Weights of a small mixture-of-experts language model, trained from scratch on English Wikipedia.
Size: 8 layers, width 192, vocabulary 16384, 31.2M parameters.
Below are experts of layer 3 (counted from 0) of a mixture-of-experts language model. Rows are named router (the router's row for the expert) and show model dimensions 0-63. Each number is 500 + 25 x the weight over its row's rms, rounded and kept within 0 to 999. Numbers have three digits each.
After each expert's rows: a language model's description of what the expert responds to. This comes from a sample of Wikipedia text that the model never trained on.

# expert 57
router:489523468462509478468488465490530502492494526505513522511468482512476532507457533505499526503532490533492507476492474458530498474444493502504490462496477527478511535454506458493549506518503494
What it handles: Pipes, dashes and numbers inside sports and results tables, plus month names in dates like 7 November 2015 and scores like 3–2.

# expert 31
router:539517501481509494473484481486500491466487522497531499530467456493463497511499511550478504486555484537520497501510480477563499479494503477514518483516444497500493509516503469485517512548498536
What it handles: The second digit of years beginning 20 or 19 (2'0'12, 1'9'72), plus list dashes, closing parentheses, and words like stated or von.

# expert 13
router:497481491473516481476468479481539486503481503513504518523505510513456495466475514535532508476512516521521551479514538444512505477445498502490494478495488532501495561485526491475514492516495512
What it handles: Decimal points, later digits and separators in statistics, coordinates and track lengths (44.4, 32.14″W, 4:42), and table pipes in census or weather data.

# expert 14
router:485506491509529451484476472532508493510529537490504485498479467536495501514481540508498522496504528551470529490486455438529506511490496502516512503482439516437474526476519478509533510526522534
What it handles: Mostly the preposition of after nouns like tour, album, unification, plus inner word pieces such as out-we-igh, diss-at-isfied, War.

# expert 53
router:515530498495504467482459463484505475486503539495518509510461470521477513474473498528480543524518467491462542480508468464503477460479488481491553476489497504472457541509489456496535513515527530
What it handles: Month names, year, when, and the comma or space after a day in dates, such as 8 August, In June, December 7, 2020.

# expert 42
router:538549522440519466491442465525528471523481537474546470526521464506461495492507525520504526489530492514533508487532493437524475484502492460516546465509482525494445526480504492504534530529515531
What it handles: Nouns and adjectives right after a or an, often before of, such as a number of, an island, a network.

# expert 50
router:507483476456513498494472492506492496479496540506522530512483497503476497474483519523474548521512498521518538483507483443541480466436500492535496509480458493465492517509538476502495474552497524
What it handles: The preposition on before dates or platforms, and dashes in year ranges like 2001–02, 1940-2022, plus at and colons.

# expert 45
router:532498502473478506486427507482529473505508504497520499562494512516463489467509533523461514477485487531495545493521465448511505466478468495473554443481491524506509532516488489459556501521502518
What it handles: Final pieces of place, team and event names, such as Bay-ern, Summer-hill, Carolina, Olympic, Prix, Guern-sey.

# expert 55
router:525488508489535490474461456496519525502509545495515522482490513534461494470481511503485512462537494535490529514484500476503494472452483500532531497482485531469481540518495475478533523508474551
What it handles: Final digits of years followed by commas or parentheses (196'4', 2007','), and time words like when, this day, at this time, century, ago.

# expert 16
router:498501509484495508455515469443509520526511517484507504495475478524472505494488531513511529491533504518530523485487473444499504469442485502510513435496479520501468514491523510447525523514509533
What it handles: Commas, periods, pipes, percent signs and unit words in statistics tables and numeric text, such as %, sq, acres, pm, box-off-ice.

# expert 25
router:519496532482521520477480479507532486495515507495529512525506497518484512502480494519462534475538497505515510468532475471500502456460479503505505465456485500503471517491529446505553519499472538
What it handles: Adjectives or head words right after the, often national, local, cultural, legal, country, Royal, or a proper name.

# expert 11
router:498510515466532487427507460510515481489532488489518525489474489486482526506487524554472494479501453513474535517497474458549472480493477468501561478458477538449477504513494451505510512523482504
What it handles: Pieces inside French, Romanian, Portuguese words and place names, plus same, each, that, la; e.g. agré-g-ation, compar-ée, La Pocatière.

# expert 18
router:491534520489486508484467467490520468518517492497498515524463455546484531476491502561459540444508509540481536482535498465511485463481494517498522497493483525473470521510531504469515497494480534
What it handles: Given names and opening capital pieces of proper names after the, of or by, such as Peter, Robert, Mike, J.D.

# expert 37
router:532538498466524494447483474477508450510500497523535521540497451529451499481517521521502559463537474536481530510510474442540455475500452462515503501494478520492491528481477458513525507481512483
What it handles: Capitalized words and word pieces inside titles of songs, books, awards and names: Best, Love, My, "So Cl'ose'", Devil and His Due.

# expert 0
router:484517503465533481480498498491485490496504517473499499549508520514441501471489527516500549471539499533503510521512480476504509489469492482499506445498438546525476531483515429496517514516461521
What it handles: Individual digits within multi-digit numbers in tables, years, model numbers and measurements, such as 5'5'0 lb, 2'0'13, Q2'5'.

# expert 1
router:510520506489558484487490464509467490478528509474543495509488460518460496479493518569504515463501461509496536512508476448520481463478511506526495488440433530493473508491501502529527503502493513
What it handles: Nouns and adjectives after possessives in biographies (his own, her father, his grandson, their first), plus the first digit of years like 1990.

# expert 49
router:517524520487509512465481476462518486522531533486520517510487491530497529499510519552478508518520483511471530487487479486500467451483474502498521501491492504471469554516481474523536504517472525
What it handles: Bare space tokens before a number in tables, infoboxes and prose (at 5–4, Born: 9, December 26), plus header words Year, Number, Coordinates.

# expert 20
router:518519509465530472471484517498500484485486512481505490524496438499482515523512537501501501504504500520490531505492453474557528462470505496507534469514467559439466497509502448495547539513503481
What it handles: Prepositions to, for, into, over after verbs or nouns, plus mid-word pieces like imp-over-ished, dev-ast-ating, kn-ight-ed.

# expert 3
router:513489499480513473488485466481512477521519521488531480556486508492456495512527520517525503510549491517476518504495478482547469479499501481521540507501476561489449519503487470508559506511460532
What it handles: Commas, and, semicolons or ampersands after a word ending an item in a list or clause, as in hubs, or blankets, rugs.

# expert 63
router:531489510471518469493449493466497492489513519515508505571529498528465527479476516531502517478479500514510519495515540440555495456485498478518522448492466522510478521458500470473522508550480526
What it handles: Month names after between or on, and common nouns following an adjective or determiner, like report, boxes, version, art, courses.

# expert 29
router:505493476468493467469497490519529471527522510493473500525516481512500513489512549555509506472505528548507530495491491486505489505441503502481539515506483532480465527515538459497529495520515491
What it handles: Prepositions, mostly of, also to, in, for, on, in descriptive prose, and inner digits of figures like 51.1 or 100.6.

# expert 24
router:486512509462498473499489487504497471490505539482512467579491473492472499489492522513497509503540482512507531494478503449550506476479477489469511455488495508459482488496513487491528487542487514
What it handles: Colons after infobox field labels and digits in tables, coordinates and statistics, such as Original network:, Platforms:, 146°58′.

# expert 22
router:518478541507523480478494470465490483481492507488516483536485482505473507511478550534488494447493510550489510487504472467559491463472473469464541510505472501488462528518515473495517524543517484
What it handles: Periods after abbreviations like No., Sp., Ct., sentence-final periods before The or He, and endings of foreign names such as Orkan, Anjou.

# expert 48
router:520518514483519511507493456506507495526524488476515455520501491477469499486486502503498511475504473512498524497513494452543496441488494480509508459471461532481485498484500458470542498499457564
What it handles: That, which, who after verbs or nouns, plus competition or organization name ends like Cup, Championship, Festival, and tennis-draw player names.

# expert 30
router:514523493479546458505466452468517498491513514479516499524498515511488537477495545536484524473500509540449506503503511460513498450476503475500548461495496501470483538472503488492507498545495535
What it handles: Capitalized words or letters starting a paragraph, heading, list item or parenthesis, such as The, In, He, Career.

# expert 28
router:526536505499538479516477508510517477508522508513525516557443501528474509482487512524515528477536507509474497503502483430514508459462481509509556479459459519523491532473514445500504478522476523
What it handles: Ordinal and transition words like first, latter, However, Later, plus digits, line breaks and as or at opening a parenthetical.

# expert 61
router:519528497475513493467457479490498493504516487482504499546503499525482490480514568548488492521518507505488507508498499483508506435457500499512509484507464533467489534489523465469538516550458534
What it handles: Space tokens opening cells in sports stats, election results and sports league tables (| 17–24, | 52), plus headers like Total, Turnout, Density.

# expert 6
router:484516497488510468461493487503502484491509518493509513534497471532501516476470522521516502486545516503516523467489484497541521502472492514508521465505499511472483532490510492501561521497527517
What it handles: Articles and possessives opening a noun phrase, mostly the, a, his, its after of, in, on, plus table-row line breaks.

# expert 59
router:496523499468528508478491470505498469509545484496522522547466484515466502488500490527519505506550527514490524472504499462526505473488500519498526475480480537485493515492520488505527519515507543
What it handles: Digits after en dashes or slashes in year ranges and dates, such as 2025–26, 1995–96, 4/25, plus some word pieces like al-ley.

# expert 21
router:515519490475497509509521495482476487527519496486507468534485499506447496502483558540530513507537512500490541511492474473549495482452482481501527453497477543464452521492501461510528503533506513
What it handles: Middle and final pieces of foreign names and words, like Nevz-at, Agn-ies-zka, hip-h-op, plus table separators after names.

# expert 8
router:531514472461521486475470444504513484461519503481531514527483489490475504513498518574487510494516497538487503481513484479500513454466487478518539473501499502459507535466496465525534496504500493
What it handles: Tokens opening a table row or cell after a pipe, such as state names, digits and football positions like MF, FW, Nevada.

# expert 19
router:523556497498503491498458452496509505450509526495563500537477505498460510479542550537516526503496476530460549483503486464511488468488487482506516505529493547513519539470465450455537516482485511
What it handles: Main verbs, mostly past participles, after was, to or he in narrative prose: carried out, buried, released, won, described.

# expert 9
router:539508499461503482492505463533521480516489505492530474536504493483486531492514527536469477492507476539525513484497484461515500458470497480470545460501495498478462496510473464499519477528488522
What it handles: Digits, degree and minute signs and invisible markers in geographic coordinates, plus middle pieces of foreign names and technical words, such as gar(fish), Tag(havimanesh).

# expert 38
router:541527541459535489473517488477513477483485507495542503520472474483475543513495518532479514479529474525465529493512466434556481482515521468498553507478481500491477522483470459538505497524488530
What it handles: Opening parenthesis after a title or name, especially before birth dates in article openings, plus accented letters and name pieces.

# expert 34
router:517528474463528489486483484502520507489474500464511523528484489508473494503494513533488500521523531494474505492512508457555518417492490489476560473486469529490492536482503458479527511503486513
What it handles: Function words after a comma or conjunction in narrative prose, such as it, he, which, who, also, not, been, likely.

# expert 12
router:508528533503536479438475471510510483481518512495559503530462436507457521464475516511521501490536477535483533501506486434555528478509493487494515438487489541470500506490508473503508497503463550
What it handles: Table cell separators and word pieces inside names or titles, often after US, World or capitals, such as US State, UNESCO World.

# expert 62
router:504480499488518456449515461499486477520526547470509472522513462528467523494493540520511510473502493484499518490506471495526481515488503500518522469517474507470488493504490491521532492511492543
What it handles: Articles the, a and possessives his, her after prepositions or verbs, plus row-opening pipes and infobox labels like Born.

# expert 39
router:525516496466512459458460508477511481488505506500550477559497482534468511478496517535489519493521519506500539484485491503511487476491493492497547483501486520504505544515486466497508517521468495
What it handles: Paragraph-ending periods with blank lines, == heading markers, and table pipes at row starts, marking where new sections or rows begin.

# expert 47
router:520536502467551465477471437496521474478497515491563524509482497525485519475500539534489537482554491539449510525517502427535485503490503525506540487506447521469475543499529496524505532534503515
What it handles: Third digit of years after 18 or 19, as in 18-9-8, 19-3-5, in birth-death and office spans, plus known, referred.

# expert 33
router:497537494492566505501486499485499451472538501481516516543473463507463518471494487552482493482518530512461517476467488457557489487463493509529541468516485498482479535475520463505545471519499532
What it handles: Middle digits of years after the first digit, like 1-9-70 and 2-0-15, and suffixes completing words such as cont-ing-ent and pract-ising.

# expert 51
router:530511494490544508492476486512510502483505494464518467504490507501496496511512512523494511497504475508477544512539501446528506494517508511497537455521455499491467522503502453479513494510498547
What it handles: Prepositions, conjunctions and verb starts following a subject in narrative prose, such as that, of, to, saying, sub-dued, re-neged.

# expert 2
router:534502493503496502452461492461495488495496471480520489537493473518444512490509506525469522461535500515482532501511469447520499469510490470520535514484519544491459548500487478490515544520479503
What it handles: Given names and name fragments, often a middle or first name after another name or initial, such as Howard, Alexander, Anthony, -nie.

# expert 54
router:497486489489526508493499493486508497487497523507514522507467490527473535490522528536478513507498500519506551474516488490522506457491493499460520449511479535473477542497486482482499516513508533
What it handles: Last digit of years in ranges like 1978–79 and 1943–44, plus sentence-ending periods and closing quotes before paragraph breaks.

# expert 17
router:495511536495524478472457472504492481490537526485506500534518481482491486455517540532500498506499506542491529508497487454515493476481528486485499469468456547494464487488516485481563525535490531
What it handles: Nouns for people's roles, often after a modifier or name, such as film producer, majority owner, spokesman, player, member, president.

# expert 56
router:522481501502525477516477505507502472476505484498516498555473503522504481479485524540491486492511481512481518501487515452533518490467495518463561465476498540513475516522524461480504538537501553
What it handles: The preposition in for places and times, as in stationed in, in June, in town, plus in-pieces and some personal names.

# expert 15
router:523492531496501503500459478491496467519492522474530496554484476546471509474520551549476508459497553511484558467507475462531495484473464520508534473479468546502484528494518479501503479490510523
What it handles: Opening quotation marks after "described as" or "referred to as", object pronouns like him and them, and line breaks or table-row endings.

# expert 7
router:478484516478499477491504505483486487531524538508523534544494486514445511464481521532496522491517505548492545513541523477532492482492503490492506460500481547479470528505461468499539473555503530
What it handles: Digits inside day numbers, years, ages and table figures after a preceding digit (1'9' May, 19'0'8, 6'8'), plus month names.

# expert 60
router:468515498462523479509484446487506496529526520484543544533481489539480518485502527549482544505524503534469507492510486449508497466449532512523540472466476520469499532468536460499530519544503537
What it handles: Words opening a sentence, quote or list item, such as According, There, In, See, Prior, plus markdown table divider rows.

# expert 5
router:516514502463527489487495513476514490516519527511536524535507489560492510471483544511515523464523482539472525502501496460559482474477455457526489465490468504478491544499469483475556493503523523
What it handles: Middle pieces of foreign or unusual proper names after a capital letter, such as W-aj-ah, F-oss, W-iss-embourg, Zü-rich.

# expert 44
router:487527468479545480455472488489498497524505495517516513511478491559485499516513518496480539496510543537500511508476502471509524496477467482513483485499508535489486555496486476511495538521504528
What it handles: Prepositions like of, to, from, into after some, several, only or least, as in Some of his, unable to.

# expert 41
router:504514482465499495458454452501483490491512493485505524556483478542501523478489524505475532477509500530484522503506497466530519462472487497516533497519472525475469493483529487457511482480465521
What it handles: Line-initial list dashes and == heading marks after line breaks, plus the prepositions by, as, from, via mid-sentence.

# expert 23
router:498507481451531468487489471469536466524516497503547550550490487533470525500509514554489514498533513527489508480508514471518477431452478472500542494485481525481501538463533455489532529533479499
What it handles: Capitalized word starts after list breaks or punctuation (L-iver, L-ady, Key-boards), plus and, or, they, and digits in vote tables.

# expert 43
router:486499467466538483469485489492510494500518499463534528545497491486476525511480492520499528474512489505461525457543519470499500471464485520515497462481466494508473538499532470500536489504475520
What it handles: Commas, 's and articles after a sentence's opening noun phrase (The prototype, / the fleet's), and nouns like village, island, castle.

# expert 32
router:537483522481535501499475495494478514475524536489516504521513483535465499491471549529498506464511491520502534488504497463535494478482511510529471486477412524525488524500507512522517543500530507
What it handles: Nouns after his, her or their in biographies and sports, such as season, debut, appearance, career, death, role.

# expert 4
router:515519500472499496509491462482519474502506510495545522517487481493490495501505511500502520498520503511467515505485521509539524484496504516511529461504453518478452537474525468479533526532499516
What it handles: Prepositions and quantity words opening a phrase, such as with, through, since, most, two, several, plus table pipes, list dashes and year digits.

# expert 58
router:533475514485521483467495468502517513505505495523492500521497501514465505485505516534497536487511513543508542522463511473525479476507482490484533483476472519487464535514523491484566516524502526
What it handles: Word-final suffixes, mostly plurals and noun endings, such as -s, -ings, -ions, -ations, -ities, -idae, before a comma or and.

# expert 10
router:515574513485532503482505497489506462510480523495536507525478470537473513499499528500506493471534499533484519468463475438547484512442496497506523466489444500485491513468491435494556506517501520
What it handles: Word pieces inside names and words, often after a capital initial (d-ining, S-ailing, Sch-im-mel), plus table-cell pipes and abbreviation letters like SA, LA.

# expert 46
router:489499511483524492492489486475510463525527526512542537495491455512475505485481501557459513506499490515496548492527507454541478453469481502494515460504482530468451547512502457488516508538525477
What it handles: Nouns right after prepositions like in, of, to, such as agriculture, shape, Health, India, London, him, her.

# expert 26
router:510459503459487490468453459479500487503499489503515514580488501507447516491503510522477529511538487538510508508541494477519481451465505506498525496494470539510464540499517479482532497567510476
What it handles: Table row endings after a header cell, closing quotes, apostrophes and parentheses, and section headings like Reception, Personal, Demographics.

# expert 35
router:525498481451523459500451485460514478485515492482532529571497518485479512491503489531483512506558499519508514487480476417543488455505501506472521460478466528491486524470518464487528517542479497
What it handles: Adverb endings like professional-ly, -ically, and the comma after a city or state, as in Chicago, Illinois or Denver, Colorado.

# expert 52
router:523527444460529474461495457524530515478490526486531520491504498509480474498503495503491505512539501519491525484489487449504504478448484514532507470493502501485479528461498481509520481486504538
What it handles: Pipes, dashes and commas following digits in sports-stat tables and date ranges, plus subjects after a year, as in In 2022 she.

# expert 40
router:533494507484497515473481451464487497509502481476513484556518511484486501507519511488488519512543462523498531518533482462524494442520498486537508476496504511501445505502478453470523522494480533
What it handles: Final nouns of named institutions and places, such as Airport, Railway, University, County, franchise, coalition, plus pipes in name tables.

# expert 36
router:484497499471512470487469469479515450533510533500531513527495490525464480484503520576496565456518515531493505480502502465523477462440497464498523473467458510517483521482539498476547494525490484
What it handles: Table column headers, cell separators and compass or side words, such as Votes, Candidate, Coordinates, northwest, left.